config = dict(
    n_layer=13,
    n_experts=64,
    experts_per_token=3,
    d_shared_expert=64,
    router_score='sigmoid',
    normalize_top_k=True,
    balance_loss=0.00415,
    init_std_router=0.0112,
    lr_router=0.000515,
    batch_tokens=65536,
    train_tokens=274500000,
    steps=4189,
)
Below are experts of layer 9 (counted from 0) of a mixture-of-experts language model. Rows are named router (the router's row for the expert), gate (a neuron's input weights, with its number), up (a neuron's input weights, with its number) and show model dimensions 0-191. Each number is 128 + 24 x the weight over its row's rms, rounded and kept within 0 to 255. Numbers have three digits each.
After each expert's rows: a language model's description of what the expert responds to. This comes from a sample of Wikipedia text that the model never trained on.

# expert 49
router:130140164120163109148133094074118161085142148145108140140190108192182129103107124060112119065134102134113173112159134131136118131134127127139125131142118142179127134145136120129131154134124135132106129148148085177133102149104118099131110173117088083127154146105149147108140105095145150115106151124132160165121128122093149128140164094175127136132158148106143104151161117112162143103118152147102125115122099119121107091174153145152145121101098152132142135117122156114126118123098126136107154174167133102135132105145126154179099142126145072129145100129143136150121148144099105110
gate1:141119146113129087138140130166166086151101146110119094172139139173183127129112186109130138150146085106129119094115132116129136122152171165122134084112136144160149113121097087120110142127135172135155146147127103101146148104137144129105110137136125145136147148127124127130126079113104149163144088113118103145129164113099095161148103151168117141107135186117197104139121136167139123119150050099134115123149103120149124146134128112119133121149189164123130120127134140108119129143132112108116129159119116132110163107156075139146136151171156125151146091131125078140138129115177165115
up1:170103139109154119139141113120151130129129136139120120139084158163150093141084123162151132077104150097095113128133122180136146103159152135135148139096117109176116106124151131144112132092151129133169100126125111117140135108141121077111127134087099178107119154113164118145128121108181136079124130126138112100087079170104135149116089114111168074143112070157133089122115149119130152123166156125132096152117152116121111129132141145120124119102133103076146136105081163128140113134090113133157129187103120143133150127088152175133158146120138146112134141156125175141102143114099117121
Common noun endings. Common nouns or their final pieces after an article or possessive, such as own, friend, cl-aw, lin-er, cylind-er, trans-action.

# expert 52
router:137147120148135150139142119128115136108146128116122120146157107139161099091150146126154112102175109104117087151165140105137109136159129161104111163107121154158130153155116107082142108110122100179096111133134125158092119137098150110136135140115100116110128138151137073093140131140097183088122151081136124154160121119102138069148109067129127129165149179127170157167146112111148133135125132158117141101134152074126147125193173150145137119115127140107154128110138116142132116156109091132097151180126175109104107143129106113161097140108116127167160131108129135115131176147108115110
gate4:119142133152102131172125143122106135088128199094136135128126104102169066153094102100138128096145154141131125177134122125121109133094106108149114179111119104162108139094109106117116109117118149122129158145125109138135116130121137128165181105114094080106142136117110158081142147179167075156140152147113113135116174154079127112143151133171162150133139158150103189153115088140182120138173129155067129137140143104108104098129122135127131127160141158097152126138149114120106124131115133097177128118120119138136109129110142100140143100095137129112142121120120124124096153125119147161
up4:163137137126132158128123097095134171112140145131118118137143106144179122120107114142145127132103110149109127173143146174126126099133146109104153164116153129117161148143105112069171132142134158140128128156130153147134138135178118112149172140148100120125083112109112139089175097152106132095086150084131096111128128181140134110148108157154098153111133139105155164151146128136131128175142096144119151121127101113106151152150118112113132123132098136083097112123144079120095133104156068139107147139101105110140132184143089135158139163153099122103122145080158123154145147097087167155
Sports and election nouns. Nouns for sports, competitions, careers and elections, often table headers, such as League, team, Award, Result, district, injury.

# expert 8
router:108129145128118105116147109127122138098144155101129151120132086160156118107105133100113152154155144125173111133170124125127118153150129136119126130101118195135166095127076113116110149158174111176086133141157089157175153138119130097138134113152130144123114140096127097121145107102148171153141112170128110177155129127132135121134156117154121091126124134155148139153130111154144155113169083154135145116067134100145110132160131144150145091113112121132114079119105112150089119130124100116105115128105164133091129110174134132190110130075115087144095087166147098106095157124112119124
gate0:138074138152144137109124147095106132134121182099126123128114140140130141125128118130135147108146105149121153172122130121112112142108149140121082103106140171153121173089084148103104112183113140110139141108172113141104141127120143130103166121134130130087171118120140138084124097118129097129123160120124106145133138141071126156132167109181129145108114159119152148103077138101125134162086121118115105119098131089143095124128208167121126169136158150115144139157124121101096144190083132121112121102108088113103158130131113141160135119130108128143111139094073148112162093118153108111
up0:146120144114128118155120152142161129134115165139127146143143169171099110137106118138127152082089140135174148144116130188131122178125127161130153103140089182150114152114147121147128135138152126112083181116153169133145101128136136120168160153096162133126124118108169139114152148148143125129120104131134118145119150155115165139104138143103126114132114124098165102161110134123152153139052095107106147132114144141095124139103155156141117163180138106128129080173140102101148127106133083143129157098122116118176115120125176157108144137107121160149105146097113079162160144090106112136
Modal verbs, hedges. Modals and hedging adverbs after a subject noun, such as can, may, could, must, often; also to, or, a.

# expert 13
router:144162121132148099105129109106092162078131172145129165152149105169136103109117120122092150135132135128098112178115110127116141150119155143116120102101107113161168111114130108104129131137133106124081091136155109103122133143099151098120145113137099152092091130106132124073121114115122152117118132182117161147115152156158127109139180096129143119118137120147120126137151092131176107089141125141132102089122165068121165092161163183138110139148131126146111144122069133105145148120143149108094113126166140115115086148151157185150107093113116124111145123170139144121098136134079106117
gate0:173173145117160093169121109113127157130152112134144123160142138134126044132146132142118138138156124138147152187121158126145181138121164163138135121157121108087102093144144098089133122147140094156106138151168152133120155122121140152140138103144131147128103131105094120162137132095133141074109114199113125163129130138135135079138107092121136129114141111093104114160150101141118122121122115081159099119086133115167105119119154132145127123116122111160143128085155131153164158139120148123085118119125142108127117169118150119094090180073169133132151097127120141124138138135105166103
up0:106124114148092125147180145142142158110135157104167150095137115128079127089132137138142156122088125141152117152108143151120122146154158113141139079106124156132166093163118086110113186095129128113134131113094150112160141157113156142129162114122171108100105116103156126130126144099156127169187118122151135153095090108102125119118151086128088100118138094133101123141130142117115180124137111164148083118112118083159131126110091119134104146125110172171113131099154123099163145118129147174157105170138116129137114140120116164079096151173112127133114129169118145125144113130144132086
Latinate word stems. Middle stems of long Latinate words, typically before -ation, -ate or -ed endings, such as renov-ation, organ-iz-ation, particip-ates, oper.

# expert 46
router:143137128135117085124151131120107148104125143144147174113159129154149091134115125118099136134149152098161087124167113118142120164147125160142108137117139202156143097141088137143119143150161116189092128170165111135155151140144102127140122150141153127120136127091123095122138109134136155122108089154135103172154140146138114155112161090146137114125118144138138125165139089141142150086169065133122143103074142097131152120143169150145148118099115139122098094127107092144099130150125113118118123117103159141118145096157120132180120113088106092141100085176141108085083151122142104115
gate1:124145147112103099147170147146149125119063148084108185103149130147149096156125115120134177136119157088137109153146106078115141129123153091123094112139151149105162185118134148152134104101112145155097117142129136114160127134174112102120104107126126127105149148140111070143123147118120110110127136096134134134130106122113139151113107096140101104107097098150078138094137179085107106126104169123130164096168129105071118127146163111143161144141132111157104109113097134173129108181115120113114119145135146164097118104099121134132166155116141117134172149142101122104118149104145098103
up1:107142132108128135115143094104146121085114113117096165151132174126107141111131109129119152140132125150128110098176097133155131137121125115107134158122161084127134146152106151149137120131135130115186149150122129146124094122130029124129136164126152112106171116125157145089127127155140105118085125172149131100135132125131084137101058152110126116102131141147087118140110137142126147110126129150117151098119145115096118127141139170144122149176135095082159122094133140138132146146081078124145116140121142131123089165185099170113171135142183133123147076118135161098134137108119121155
Table cells, odd fragments. Spaces, pipes and small numbers in tables and vote counts, such as 1; and 0;, coordinate ″N marks, and mid-name pieces like Tunc-ur-ry.